config = dict(
    n_layer=11,
    d_model=320,
    n_experts=8,
    experts_per_token=2,
    d_expert=224,
    d_shared_expert=0,
    activation='swiglu',
    moe_layers=[1, 2, 3, 4, 5, 6, 7, 8, 9, 10],
    router_score='softmax',
    normalize_top_k=False,
    routed_scale=1.0,
    balance_loss=0.00281,
    balance_bias=False,
    router_noise=0.05,
    router_cosine_scale=14.0,
    init_std_router=0.00733,
    lr_router=0.000444,
    vocab_size=32768,
    norm='rmsnorm',
    norm_eps=1e-05,
    tie_embeddings='early',
    optimizer='muon',
    lr=0.00774,
    beta1=0.95,
    batch_tokens=32768,
    seq_len=512,
    train_tokens=281400000,
    steps=8588,
    dataset='wikipedia_en',
)
Below are experts of layer 4 (counted from 0) of a mixture-of-experts language model. Rows are named router (the router's row for the expert), gate (a neuron's input weights, with its number), up (a neuron's input weights, with its number), down (a neuron's output weights, with its number) and show model dimensions 160-239. Each number is 500 + 40 x the weight over its row's rms, rounded and kept within 0 to 999. Numbers have three digits each.
Before each expert's rows: a language model's description of what the expert responds to. This comes from a sample of Wikipedia text that the model never trained on.

# expert 6
Section headings and sports
router:507503518569480511498472462479517478559451424543531461423496519511479528466503480538490579535476529512485476541525528487427508532442449425503476487546474433532502547445507436530486478466463512517559551578444541501527468487496513485531522489
gate0:451561475425511551499532542446493511485422497408462538419583531489596504497499491513526506533512515517534473505485584482507479479434505487509494510441479539490375483538494404507518484536466464475472466537533514513493481434488549466520511552
up0:530541496555478467596504540476520520490528527489516532553438520464478461570485545467511538470523488532507498483453464518501527512478480506532477477498555515506529521415535612474490475417454482507418496474480439539519550549528534557496455469
down0:543496480571532499489489496580520484519413471487521416485491544471487511436409499562527482503511495451495537526412447556478492501462473481503513495440487483522540571433513468502442491438497508462531469475455480513594516420448427527398468559
gate1:530535476531476481503527491475482482486565482493559530472507498454490562462498498476572497495442494445481461446522495544489497503514439460546509455522533486591497505414481553527425558436456528474562476485498516464536639476528505471517474466
up1:402527438502487517512568550434467467493502477524443501493501561527449438465489508504480537506494550506496515424460479544433447510484533491526458464541484502480529513537492536518520473486490501517522477445529528530501468484492548486510524546
down1:531448446484535455531447539494531492495474481472510456435465467503467464511441509484584515541489549537496558538484436473458420582532482502473464502485471477572468482506465526556491514507504511484507451459570576510449490485508522433432473504
gate2:487418519529496436437546482569482482552516594514509519392531479518446476383503520520507498481405558522481515466545540483438550511508486450449525521565522497512494497509401526491509508538443470493494569472547481512558457491526448513475472438
up2:496537435519415448517540447547477531517452536539487563565488500521497533517496530453488500514470488460483486528503463456550467517562539460471548504497511524513449508509539508542502519478556482533565589585558509532525545480535513550488472498
down2:521495416466541468470523485509442436481506508504546478526468522429454459497492512580532500440570580536546484530458612485483561479459554540516533497512483484509445518498470580519514572520473426476495501515467478630515532459444462554506497420
gate3:486485487483468435477552516493544603446539536543457551472490462529498481488490508484489579457491554438470437473536533501459564584536528549433503438501458548543548492472466503547508590518512460506490503526504533423542490528525479483487537553
up3:478484557530496469509490474585450432508511501518464438539521508459469473533498530472532553534495510549550531499475530450508461460476569499528530499538493469532551498482532545525524525540550484462572460458453508515510485483492519457508508491
down3:501492494472545521504515565514543469463527478395534468444558496508534486497381449454493518481554547514510477590463478502511561504531505450502469458411476500524511564575490534513553518493519573584508541536509534529546543501480468504538462567
gate4:541501592513544488512518459529505468471521524446530466494529524485543501484533561528499437507475433500470498410518533502496454492564506512457486481473552486524507455559489527398528482531450434534581521527531438461414520541494471484568487568
up4:512560484455480461492491523464476461505536484553528459562479444433505511436500428523493536533552544591475565472488479493572481426472568494527503543437451490484507565514422449541474526545502519527491468560544468475483445457465504541411500491
down4:503487527497509525513478499482510517518543506502472518475450490513513498486885485504524489473467468515529505517516489499489513489531525497547509481462521531504494492490513446528490553482501558527524512495498506529526504564503506458519477508
gate5:472519497497521480488497530541465406517503437506580555436504512478487499506504534441495544565509437519483488427498501497546507435416464462529540458467511543422563482550526468475537456496538535490519541463481440622499489408540532591394488533
up5:535461437545480496542491518498556547482537453495561587470542460528442506470529461426473529537490435489524422510501476566490507394462455499526417457514509495464543478493438601519498509477457489513546488527501484582514505427476518492501524530
down5:486451492563489465476541477515527493448454506412548561450518510461504427549498514400480515559502516564548533498449501478520522484523574440523538490451504475497541513450557468486499459533448483476490464497495538523527517500473494484502485410
gate6:483502578465533534471495444561500480474505523501528560459500433539433520462526555520484491503544526565456427477477513475459443531486537517449484552521521480442469497428503478444568463494473505495507525549460496519529522549505631473506524498
up6:539426502464526472451432466511583489529548533503456562474488488445475488484510539388460547476482521532532469524482462501486481493499437488485569494506493541480579483505428466503491490517529480481492527479457445536396452563515470537518548526
down6:447493522471534522510456483549419552456492519561439484497577511530455464480599535512492511529465475489556466512520451539534546492454522497462404405466523501496472459473480546467467487450501418521437461566549492538504467451511461497469526497
gate7:484418478520528522501543554466443495494412478414475517454494480453550479527505510414515448482571512465499526526466483442494551553584503509466431556505481485463468570419475494509532451456577486491499511512495514482460447555496459558505465473
up7:465453520410547584469465504438575527602517517494439499572477477493512512500506454509569533464511507423478472507527502435514479534539445467495474474489503534458566521511497483468452532459462532515504510432523489548464501468475523540560557512
down7:459513522445522481478474497512518512516585552488450475449467489425525495493573507527559442508442550491507469424527470506445455581512505519506522486477457498476486486545477467471488496533580506538450513470481393503507462476526476549496479514
gate8:504471547534485495437479559545457477573543558528494481484505466518523479516513512466510492484468510516504535519496528453485482522526556541509532497462546504520438433467427515485472470480462524546507439473567423416456506455602460432449500533
up8:532431510479444520545553550588539531497597547521525501522479465534579489591492532401535548488588518528516528517480474512483475564499489504457516523489461474487488478493499512536493487491479475491524563491475520449537483535522427530499475564
down8:530399537475453496558459538545515492513589528538513555494440508589455551530368494540524409508465537457488481506470473469465534525498499578525473526539492434512479495523501483508553519534553466524536545527482487493448466495507507529550490495
gate9:436552492490520490546528503457503441461494511452451442398526488509456444549467490466479488479582543481592521480538467524514557598541542528475512413542492474518509505482573502499537582470492530525475537448434455473536412356512478452509529591
up9:513497499524495554510524489524622519539518480491525531518505536529448528485423482536410501471475503456494543458420495476501447479468413475538574516461529553487501474453496516510520432530492486454569501516510556510540551545508443562419477464
down9:466581528528545564457478489539500511467549473456470438534515451492591478524525474496474501472523538482447544521508529506462520499504617487465590458446493497514530525534560492544484499443546462468496475586471442547499512510485488503472507573
gate10:486462501504517506511560444466558406527491532507507436508470497466542503516474484467488529483432515469555487478536484468497543472528487502519360538482445491494553582494450462504488498557428502549534492498500549533500473519555466589475467491
up10:407450518557491479525488539472436486492513525552514427553493532475554495491517516507492568481448566458525481455473481472607501521513436447455496484530506517505484504500447491516490481460463450489549469515449470470497567502608505494430523491
down10:525526514541482506533523495514476527483510487525519468474532526528420516481523506515478454633540500465530469513520511518452441476442503532522526484538458539523469579499583353491425587501476464491535575440522539559436485490537528568533477479
gate11:437446418569475575461473437463480446499508501431580538523473492541542453485511545495487496494478480574524527511409519470441510519454470561441513499495595486518480483513465512438517528521548495487460501588543516542521509512528500483491486537
up11:458584515497516520532580520562423531575559480462515446541506516482495522487487554499513494488560413508488435529583504440454498593524506492474558439467434534565429495469450434509495473454526475549557436528481455514456454429533466470458487530
down11:502447400510485514505473538515577418592420452522457504450544519511415530576476505471478500479462512566621512496553468511582546527481516482577549529555499505476527492518535525509516490489490411473498531514510535440511509508525501573451491476
gate12:500509473527466484519545481472472467517508421494463522553528474402480486469507502537517496491455507502513477496537557490452459545456528510548482482478556475485438528496494518516476549586475499507435525550490498530589427466452537466477487476
up12:458433512533521527461470587553471576468516514478446463428497512506556488529487567481469499494465509527455540435413502516556586517477488456524507526488446484435552497547499482524504486485489473452479526536535449518439553482554510523571495504
down12:563584522497521499496416462499503601425488555524527523533514531533490558567457506517491473513536532465455520515554509531449531509461520489574465431496505551520467476505551477432511458453474496567553437451548461500460477586538488470497457441
gate13:498518486469493513508482485499471449486518501455486426502467526442516507504505495497557441423434566451587520526531429538524535439498445484515524457508528439532500485523445558452520622480466551491514458538507484509489486468511513541520514463
up13:468471512531463541468459474473587576541446462494570515473534466491528565501496542484506535544524480454575486567475507456539543489498485491467454463487499544458539474526509432476446455497528368484497518455496436483583516535554446499530495511
down13:473501508480477478506594563491458466500474471509524517541506478497527485507516518490436539507499431582537485509504484567479548538485473503457522435510491498500485548521474533506476550454503545465561445437508454580519439528523599521531500517
gate14:518509565461491490557485535543518442504503526503531508484516476477465446490500505448520449436538556534518542449490490419449542463469518541489464510473533547546440416480543538511509479490456508493501456535463522403502488557487550417503502452
up14:518470513543477407506487464461524539437442434479430479497582483500486480531497473504514486525509504449526597555583531544447475544495499519537518524437461510434522516564519542456454554585497494464550528433547534484530461511477447493513446532
down14:498470531570474522491472430464428525549566528480424503514525484450536467462469548455515470493541395497606520460541507492513448524431557469452445446518532472493479490476496492547565495474488458503507524472449506541449526486406488465478453514
gate15:491471452571564535482520519526504540488527525498476491589492472567533514534485476447478495440562445494427474574439564484462504503486456539525445517531511518499525478473531497480517538497518487618512486580486519458502499445536519513489480523
up15:415494545475518489478469517453485560488482387542437475514490531430479417475508511519502471472506510513412529488443511509642464504411483481477469437476452495406495444489433440467493584495419497491485498431568470525553562520503539532517514463
down15:555465488575485489453449528528494495488424442539417425515465502486444491497596445494487525477506492549491471437520553533510520474480456434455511560454486530541485450582485476543480481452459486511475563402533423532456504491523419501572482514
gate16:523522511499441445526514563564526499467534505501495515499532565540550450500488516498565551504478573482421508439517524534459515499528415477496490490529581443525552538505511546556522546387475453542499504555492481514570525497459559533558489497
up16:557509499523448496545513407488574531504530479538496469521539506564430480433504542520530510478491492492460594505440522372459564484500471520543511503510519472471526501526398534509398511507548521538504519547444429594560461464457479591549479483
down16:458454558524541466472520499514493535525509475512503471558473526485522480479584466488457500514508526476554492559478473535558475541556449503488518505461513486553432535496484492492545580568489545412512463479526506439462492520557467463516494468
gate17:495481507486461499416468513517500519545508553485537475517496605507500515492502420511473531479474470536515492539537518529456453576525484512539499503556485494496452494466462576494541522463501470532527614516465496457474501570388478469489523465
up17:524530478517425572443468463516480476504465497495521490552438480555470429477536533490459450519445486497417525519486551458482440438488501514423580595503484525502486514519535559521458506527520515438457568512484508457499552498480582450524537430
down17:481520553516524504481526483458480582524562457510477446396499529539542458475654449463429520406581525508531491513492420590556478469512476499523600559535486474517468522431514586521569545477475529551498475587511510534489499575442511462524494487
gate18:509574545481506574502496438500496500490536466418500398491474512479457463454497540542487522399474497488469449435598457453529526477485532429467536558553502489510530496534537551496499558482492489495481586505502421491477482539422462518534523456
up18:516520508593501484515523562465476503445458523524521516571495537614468490379508562487481437568431498514527496536491570499534468508479516509535541479430443506476465539500540452496503480514545496554559476416519547513525466457555525437546470519
down18:543527537523426424482518491573482555422543544533491503526483506484492553526531478491555471492549557504465562522495441553476525508513440498432460446521514538508456530452498503444521467474528511510522504498472468556552462415487573524488534406
gate19:486480483589527500582534572562461505523527404510486553476478480482535541480514484470484505463525485517492522554449546531534508459496509467484520397517531477469509484560525531477498509497524543443492523498477537523508518543447449500515527482
up19:487551532444572509555508546468525463533488430578510449455509496504437446472490451489464507503413533547498499493457478468493479514505494469528506454546558508458504561493491486483501549566528525567504563466463429508427476489524420547514402436
down19:500497549455487521518523453477486458572454485498526472538470468520555483521451525457495457444496440458535485567526483510508489493472458494465442553430431481509489548462485489448469471480598534464481505514489525501537500531410556521478501509
gate20:488509526490506508553523529471469556466473503621419537491508560480447501476500487508535483455571480536494536429444558545519526459485514428431498507476534531549436507504541557514571523477473537492520514469484530508522478490542519509422431489
up20:489450463566479534479507486520575512446483527507585491535484543489518485506488468476560526482430512518548523474487504476510489478531552497540450549528472523547452501555533486498497566499484489472520440435470582514499487441489487517472583525
down20:466543469508499498503534545478539487505473550488552507476515497455522522531447424473414526594547476514582496474475444507526507477495507522511551527481492463544581545523524447532453475480533518519550441496469618556522438452497518558480498474
gate21:527481452414485463522469479455462509434419466549450559576490455518503557463507493442491467442497575485494530491495490515488498525495535501581525524518566469514452531486614406544454451531493546470468513556503448457439493459516503522479517446
up21:463505504462554514525516495474539486456532505504474397539474526514465488517487549502554520532504542469573555442574495415542486525485500521519500503464428555490476477563418546531520522531514526470550498556560533524504463459506536501499543500
down21:519494433537524550476509445517496574497489460476499549478430497415529550420457514504505472504562471562515494559437485512443430540467518476522478462543520393490459418500466497551474436535443561575499443522463525440511493490511493495528468480
gate22:433517550527550505430454421476497507515508518489480538513559524521431493434518545524466535513521488483477489425500479440497473456552503475523478519525544511505518477477446511504471477432560487539509439487500519549561542525509419576481492525
up22:541579535508437404519502483528514487481504460501448465492498498498412508538494518494520548439466522487502551500558477394463502441560534465510432498484616448464502482490478491519435471507574489462467537472515557569555513523491463530451515473
down22:486438534446530474532460492479480488445514530464510520478541472403504513457613458491457473505535456522567536467518470475480561505530487489490565546498513504506539543513519483498453493587562484451526516485496499530470494515429509511507480503
gate23:483534477574465495502431540487463499514548509507481501471522498496474524480514478558504443468498453483515491531492495482464522496534475400583530494504454457531561563543553551425522525446480540494520533480451450495493473510436514500458440495
up23:537452608520465453523492501487550574508471533488535454481509499513489448515509538512477483479444444472555490497549478492513446470457468505428498564535384507431581469442507519553466474484485474491546427505457513470491510466484479523470544527
down23:489486423536477480460477488467544552586575549535485519492518581513514485457604507622482538462545461515505509514576512467520469559512497496517548457527607508499483522473499507467575545499445479500475578481529473492489434518513603507454464450
gate24:479518555459389509545551477566482575423542515526510470440422475547516505517517506474512444545459499483602475499554470504488483437457506481532513522533463488480491474462494457529499541551448454513510522524470530467495521439542439507417550471
up24:459548534533465409484524442524465540511537469566476496559515456552419477543513530477530545470438522514477502503482478494411556496495485531474425527450522454482566448506474467500478536497432545484467453514483498499542471486466507527423567552
down24:559472515445530455444472496577529475430464494524501464570552505477555449461691522529434520457453452481496498440492492532523488536548567500488435453539483541552544500507490514522524518527455488450510475467571507467508473548499555588477511480
gate25:498424517644501458499596546517472512534452451498506503501481598489534487536496503463421457432555507441549533500497548458475514488471441527443451544508475499581454528531526472526537410495430510490496509516447433493499515455516455540502492497
up25:547410511607456534415507503478489472510487474536529462508474469466506503482516475526487532373488510495530455494412505443531491542416525493500527568562569517551522437582519545404558494496499506442435488474492404476452465494492545522581553429
down25:478466491482493534513490477549529521524476465572543523485502544530526497522571519555481524447521490584523419472497495501420470484494540514449497491479487436547516495539499475438519491604478513417442525493487510512448529498455598493484531415
gate26:520565462552517526431524484500443493421527521492416464490580495518430509519522498473495468547453448496464473507519546473494503528481479448567489499535502514483474536516497547480535527560487501558521538511509501494487466472419512517517581478
up26:464521490532461515510494512506536520475450533523471532509535480560469474423509461553444500475488547520521514475482587505547474535496517512508510496434477548503484506465546434417486453550496568457469457485421489509472525578538520507530429538
down26:498456577553494510511488514609517507485490498553509472479582489538526524518465532465471555518474501589527550584555513526501463535479484602565489516554522525443493512451429507403501525484575493506519502482478475515475500453495470450481453490
gate27:524461542485465469492520508478520492498523522473478454511483544544562487570491483514484488467526516467532525517438575531540473467496515527566469532502404496466486547464543524454489474479445479533554513543589490535493504512519393485548517478
up27:502512489499547540466496530477544472430462528509515484505456529542566526523484546436479480497542484494532576497509521485466494525532443529494517460499487478450532520556489513532469463434523546456490472467543498580524519455501503558485497445
down27:471479505525553474533544526468503440435524505477531470457517527492499505468454501482529474471501510565561500520445477448521519509461531520553485500504593466495425491517532631434571524503520504495579499519462570480482531496434525454498460484
gate28:508534439516543476493568490505469539477523487490544500562525528508431464479490528462457496484492522531489555496528499540518504555512531462426451518599494487575527527481489493531541524436465508547458516494460486472495511505639454480489553477
up28:448463469434419505511443482503494534504542499523428496499479537520523486504535476497460454505443469469563515506467495504486440511449495573532519474522502490532470439542564503488426465543523531459496460514495473425420525559485577494550496478
down28:540466435483494516533526552535494460523433467520443467545500525508418520484760554486490499524478465470474533541493532496482511518502442470456484521427600534457522472500444469498523478519473487510458496490520562485504488486478558511492496524
gate29:498484481528511471488453471527573573492532513495522502463548473507482515545495467584464434531537531510490477480486526485546544497490397497538474526498553508377385528517510485466396578538481450532481510511520486513478505508491466504479453461
up29:579496548540511496539510498501542454467474520559485569448493482500465522544536468471460508427483536493447526551539498489466513427452490478481466489575489452473531505501466528547569522421528550504502555509496502516558452511470467521502495465
down29:399518411480504472455550432551535515433518504475448448511530456500537505526754553473451543452511481454519493533481543474465555498483585497478463517495468456472527448516491508498494501457510503459448512475475511507501467474512506519455504476
gate30:437557503434449497441398535475505489505482562511492459532498562542492495535491578496455523454420441454536457547525556542440465499477457534574547535557439464429476446524487510477432475524528440487505525529492523580523540480470540519467491443
up30:476456502484437501530578389541472460457471487523465478488488465516533529564488534487451511484477516513545393480493536512506493490435462477524479460513466521511562533495555506501530536518548523462509521536494604468437483444529526454537431546
down30:517606514468571587477528482490477492451470576544501447493463533462516405478398524515476500450492495449534520533504441439450582504475502430547503459548548529488539486515488530451485526486547503570458466509460485439516434529519362499532424542
gate31:521459503500555495518511510475528545499556498470483486519424467483523517504525497518475451525534458426489439481472410448518486532480488495367532424501435533476495437542525496444434489479558479495518426494427577483541557539471550550514462426
up31:562501528576448513562564496555529529433465500572536532492482466552495507436502494510569524494484464519486527511486583489514488521473465504552515537449484461453547470531496463486555424522418498452468476522474509492472450500483525501485470532
down31:495476534537478512511506578451560478449531477507525563486441489536520535428494449553449505482541453516447474512510414523510464534487472554507515501520553559423587562447465525534534465525539512475527530542577493523446493469464461493468486533
gate32:538521448519442545510447477630500565493478549516459474525555489537539512549502530558440512449412468490471473546547469486474473533486540512487444478500504452529489416514495534518479495561472504512499561561527538496490426511492486472506503488
up32:505429471525546407544526496522501494470408540536513552545499548496454554507514490554450553475542501520421466567527554480494466574443475457504558437534494493510481495452459457519473525520525517443511543518547519516512466542393498487474438475
down32:485396511488499481540466498508493500458480468544507472479512508489451591452538482466496541497536486490490554509517501521561454473480563473495453457429454505504525530565434496509404488499515482503530539490464498484499474545520471520521559467
gate33:548504494522446473528495527542516454448453439495542491513501470511521477486539525486510496433550493473375497570457524530411523494510467491444530547506570467573495504513545472482530510528497565440493559542490524572444565492519521459464577444
up33:585499555607387435477491508465527478491446488438478534530461459480506521482516545465498541522470520540434513499506543523448548565551507561488548447475489476547482543540488483516525500490540429551478465542410498487489467520516475460481515496
down33:501456541486473526474473449492511555494495478511539477538457552507502449506723538404500427537517473482561522524568469496460457540480455537507504456520488587472581399529499511509534522493472536505510432453438456457501521498507547499491521358
gate34:409509500443434484455557467478481453566545550486522433509527482565531432519527449557450492521487449548514531544582481540495445548494515532512517493576470450500506498522536428486486500487485493537484506515472458428557513530481526491560557545
up34:385514533458509455447452464552515457493523478539520457484526431525474493495525547532491592520458499462463519524519453510492490491449478498492473397516405579438475539480448492512608484527467421434486560494566454533509484534476510503508534524
down34:520493574497551498469511509533518474487469509491466548534439525524509525493595486517478533484569581412497521470468573465514473429430481446473448541451541478415500464487485415494455484458477475564477528499539518477502507433460533542525450416
gate35:529521535465446520471498573561369504526514552565495515493597479520486516506477522517508438473508424515477509569523385552455490503559480543481540508523478520484521469477464469492468458551464503521495523565527515433514514464482542561470521486
up35:503526527569469478524510448570383560476426480467460458421474510541498466455518521550474455560500480575465490592516459472537397485526405482496523511509495501409534450500457506537512501464418502570540596552513524500543487497487478520492511413
down35:538498583505536524499426480487493405556503473475568556604498466517478519556472457456519485526444489530550566573499476422521582501534560542483525482483525482512489552457558516457480491504573485492501422498485512549500520539437515528484438516
gate36:513448489468525471552487552485485537495477521446452473493569522462416477490501443443483441514488469526531483517450509458564490460508467503497484542515575542488526514469626444420526480447517465474487514554543500493505512548479542522470458473
up36:549490541557476456503560487470557487478559481488519576575494441521516452510502468592441500470536527536468500517555551462487526524501467488462537492428542445503524518586495558597452495475515495473523446423511520487472524519476554421538450557
down36:520433416472460474532503575537447535438519489431467538437521493476479414460452463464495426499471475497500460503505513507507544535496457464541506570446477516570522547491441467458432484497489449391464522517521538528521490537474560504581479532
gate37:456505464539548465471508468531495523522472423499539384474479451478519512479504504514461596464500523483442525544488495496440476525501446484469433510505448480455522463572531499504444539522484466490501465524469511454530461474541470516505509544
up37:511461472538496465513530567541523496518527473561440565532477498519536537481496434484570579555482482578575542486489545450444524521484521522551472503523453546490442447451447573483548497513536420532507481546546510513536526482472455505518520447
down37:527485463536491535453600520461471490505531417461557577451488509545509463486552511423500460478527479538504492497496505472465550494433520475580454449429522497497536512514506560477428482522494540471492550505496486479526404503443499502548548540
gate38:507535542545480447495486492514537584477507483442516498505484441523508487488506454513502447530470459513466543437476456458501456538482553500511521531533505506392505493514475479470543455501445411445500506509463476554499523511433492482536506451
up38:557502585517521543439494519505427489554525545555490501419498534464542555499516418512524503466496479523531496474534571451533491514495507534538447474513505440495544502501518581541513502577455521482464413460471522427519510508489516532485505529
down38:532544522544447490466420504485516515468553512520456475521468546507495584499478445498512535460514569534519566484477454540571434413448493500468562510437587546461495460528495520494532475505523499494487441469602519578436534457503516491454514508
gate39:519479503505496523514396561438488464504520498496444567512507501517483504442492506505499597480554437546523504510447476504529466499530605527555482526520474492483458506469453486535480530471577530499481539476519525442461516506474479428504490513
up39:527519402483486445471484491505495501511476465489453499619524514493489516537493467621498541451498424464527518443506469429540481526503529498457521525514545507517535508431519470455539491429538473483539470538524559554496477501543510523472543571
down39:515477535417494407499515547464491558460524577477538478525540445474392462545436511531522547560486589529456463476540550497507508463422526519495505548489485497504517537459446519432505442469464471511489541550517484431494593429560544560503561543
gate40:538539547463513475472514535535497553417416461457467499470511561457481534463509513538516482503526497498388412473575521486522550503551504503513538461486495477516434528498481564483510557478524535453471499498456446556491505502505525491503516501
up40:486467574526511480526500491481464479563458508534536536511536522490450498422492527526459512490591438453556534503454532582567392524510473475540504550523428480463551516457491466511522524444520429511521501559536450478511587478507474506427477480
down40:551478431529493444511514516491480569528557484498526451489541485477410503517450476449498539483466541488491446496533526572458504434566584496466472475491499454557516473551410522454491593550527402462508484472431470458492559516447466551507486499
gate41:489524577547540449456559479505477537504472421473511474542501526510423555481512403516436540516451470515495532486500452498550468528491505518482618558485533445474495509519534467503561466454482447484496455482550496539436484546462482523411522519
up41:456548514444509512476510557502526435490492568455455517474546449507574630429487553511404497450523494492544504494466469550554525548550492519541556491525491534529535453509397488496530449413462435552536483574470561517525456472494473450482449592
down41:439501507558569448544410452522532501503542430503478414502501522433573497574464526480505424466501533509539521552476468494482550432467486483433519522525479559517487485488563509518493531513547510504479499458473532479469505478497587488506538484
gate42:436492516436510517536533442490544471463557501470490490478506495554487536528479390516545497521519531529485486488573478494521506554461484523498485527557511506548335504477473559519502520509548537619444564574423516519421533572542467472558530465
up42:478503510527508486486474504493545453449485499583494539515468576544522526492442529523552520517512571486523479484486488446357478452563511466502543426499529499501523477550537530539562515536570541466509475516522490454525485504512495453507530497
down42:484519522553424554533446544425530523514471501511594527528481440518503536512526534491510409538518468468540521516529522527519505554493478504510472487526491459496472465517464523519478485622478448445435514517474470507552558537517462538514487483
gate43:534467522499509474493485547520432561457534476475539479439480519450518478587491521450517496445481484521454567528528473467515463539552537496536483469424516532520421518486570532449477496556527480500552470549511489474457499425483528507505458444
up43:521484578562513506486523498587503518510463519527522485515535484554449444558515507489534451416465535452530514494573455486478477507565457524446467550434541488513461468538460493400527463464514462512563539479476494534518554494525512490481565492
down43:485549466474526486517480544495569527529445515524411467488525522448524504526523516481502481486510499513518483541521525428549443415432529427512615545474575508469538497471520454538518463470560464490451591475467438528483491535526469485526508599
gate44:476485574477589475473500475496487427488512486537616536486472465493464498542538489488482528499418478486474491506526506475506520519451587507477555486500513519465498452546491435494507545478538509448515580542497532438458523502501504535436504528
up44:463561546537548451541445444531544442480462505548489466539475470553510424525481519533498494438481411466499468508512486478505481471531544515508470523483514456507448442463513510475547559512521491428552588508532563500486527524542539494494446521
down44:444481472493493468471535509570427496547505536489544503490503401514586507526394479487524562451405454529509498483595484485530480509515472497465497464475443434484550550460491474513491504507463420480445514510536536463467593528537527478444560491
gate45:496530435557447524500528430477579441434589516519547527516493487495554528485486489547428481485560485460440488453554504513433521526474499472533455504576473468479472562507472592450469565496535504505530492555541522478491502475502557489477459561
up45:478504439439506469511470444482496447498451562479499493465492534526424489542474520524515513537494469488462507457512486456485545481499491482520528465459547498428512503508518476471553512445494477492432505429532510409505474550467486532453469557
down45:495496502454496512519459530509529515518478543449567507453478490520496518499490444451521510451468553511549526482493429484462509464486410540494495514512472497490450464559494519477541495474446424480477566517531533518534588515463480470472517440
gate46:525463531513550473575479501495499481483554449452496459491524485477463500543511515488482489505552521486489511442468397521492525488530519521535477431514558454511488516419528453535488548480461512458423489519479488448457514499520494541545508505
up46:528495529504515530544459470493457527449494517440533488438445412549461501491506527446431528471550542436501472474544508489536451470559498520436511460491498566589481505479513484575481477470455457503490485518485513490459453501582535497530474550
down46:465515505576462525507405524439506498458495583492593518488533510467527501519597496496495454509557572516528459464494488484509504478480559512528502525492481469533494511453478486522559555619541513489464508526605540458567540531522492476587525534
gate47:444535491489471452482496451434434498550477524489495478487565515598490519490490535536442481530545508536540505578485541487573522498518449513488462538514469492571480537476543443489489466486517490540514548508510511553524442493521495574504480494
up47:502476485492506454535476507495482505473565397560512522520587538563593550556472486525469544588572585524482569458512460454479486496616479510506572479500506491459533583448467518480456538472490497533603521491551514455535482533554465490483473449
down47:521465475495559461493493484426598508414505455495522515520501477498479473474376502474508437442507494535579446536468443441491477564509476537479530524531502493482501471515451449497522467566553508569543525460464483519456529506477480590461589474
gate48:490544517557492514510520464451459485523479500513431497483615541547537523485513461537509487480475492531522497489540528478503532527518549608446532487454514399548485504555496468528507434476562534492456518576496507524482545502505495464537506474
up48:516502522537508519590480480476489471503511501531502491524451507533486531563491499490484534466520562488409543545499478435548443541604484477476565505470530559467528521488508499551512569546545484520489413483508513535464477565504399493463498466
down48:554529498483518525557486457489447465497523597467592472493502512441572478557410480537502499552547412525547460546491461551465498546500514513477536555504494591463511502513486592484529484525493551525508440495538459487525525493525492479555493501
gate49:504520463503494478508453435538475493457549526545428467531496488558443559513513561484530595541504543500510474481475544453473385483491513488526500498464559467484476376518457489556480535479555503503458484483547509476548568543412564525454496471
up49:505417502486492546516517432524497548519525510514479502483477447441509497565508520496494463509504515507538510551498462474466514496461483548442483423461533558437529477543586503430529500475544489570520522535478473510429500500486493481549515499
down49:530559457532516587494494456463469504495524469541511484559538489515522480498435490487546446433517492538528467502492506567544483506507521479508471458461452582520487483522482565457452422511380494511558502510459476492543441461509466480550457481
gate50:547495535478463521409487549516539474516487465473421492475596416486457566493479475548431482465589522500529500484460545489504533508454449444567539490479429502488485485530477562449486545491446473559495552446531462565456487495496534497501490531
up50:524473523477515504507489464474446473534446522465441490466469461490471509452506544537486515471560500553465545451529502516421472494398471487475477519505494520501470492450555498482496512434491453492509434492470526520474407465518525452541516526
down50:523452451498501535577519525552445442541479451503404430533572524530492499524425558552466524451553453476501509481498516487508556498459514513422541459436446526571498578515518505485501457432519497527412448496525477455521468532565502475545534557
gate51:450461468454501521459550451454506453525509538481461491525518449501426577510500473529508544514478539551547512536476514455448499454478511540487565488471539521536496467505565541475528480439508517468493460578511510475486484473512594458448501510
up51:480527451558462539517540467472418438471485560472486476467451525541552485501476586502487526411484513378542464478488467441531512413446528524495464435528491462505492482473513503602554482626503471511468512495477519567543533509502436497452541411
down51:520509414519479503431454456518532506487430479395511568499460438513501476487394516510477539475555522475444481513506509600549462592518463506504477483409503565425497533542558505499430516556465474436413490553511559482511480459550492556511491505
gate52:460401462476551503488482513508557466475571461460484508528501457555503487449503546518492488533507413534430467498539510512450495600491505525491482513500545469541508526542530563451467522440470511502513525453457422398481515519433491455488460441
up52:525521463532527504460468526557505547487448559520489562505513524488467422541486453496485533538469526489546498536469455510498488549528478484465563467514532503489517579529495497410548510493483517489483527493522521540396583487489487587527524482
down52:533524499468518512554507528468482522449517526549523467516475521534547538434404506457453454426490435542522523534504537528502544483480544482487565550454487464542515507442477494490425514483494516557568510528511582513489551513525526480517483473
gate53:450473535448499547483523541532603472515454521478426535487486475509537471503467482441494443511512503535554453537629486493496456504528460572413516607508489496500572517456511503502603447500523450489486534511522511533514523508545496479541458570
up53:441471431472540500369525456500386523485511458524545504415495498534430499514497561482513505480499480517507593425489471483572453514509484520488489518521496550456513473504479523441483563478524598516468508486487565506555474516513529567570477415
down53:538506507494526466465430525500494492480580518503484558500517530590502492531590532464515546472495536504531533483436462508493526523563440480551504486633480524479534477503506534457496456507523454490456561503512503449491550493523513479495535481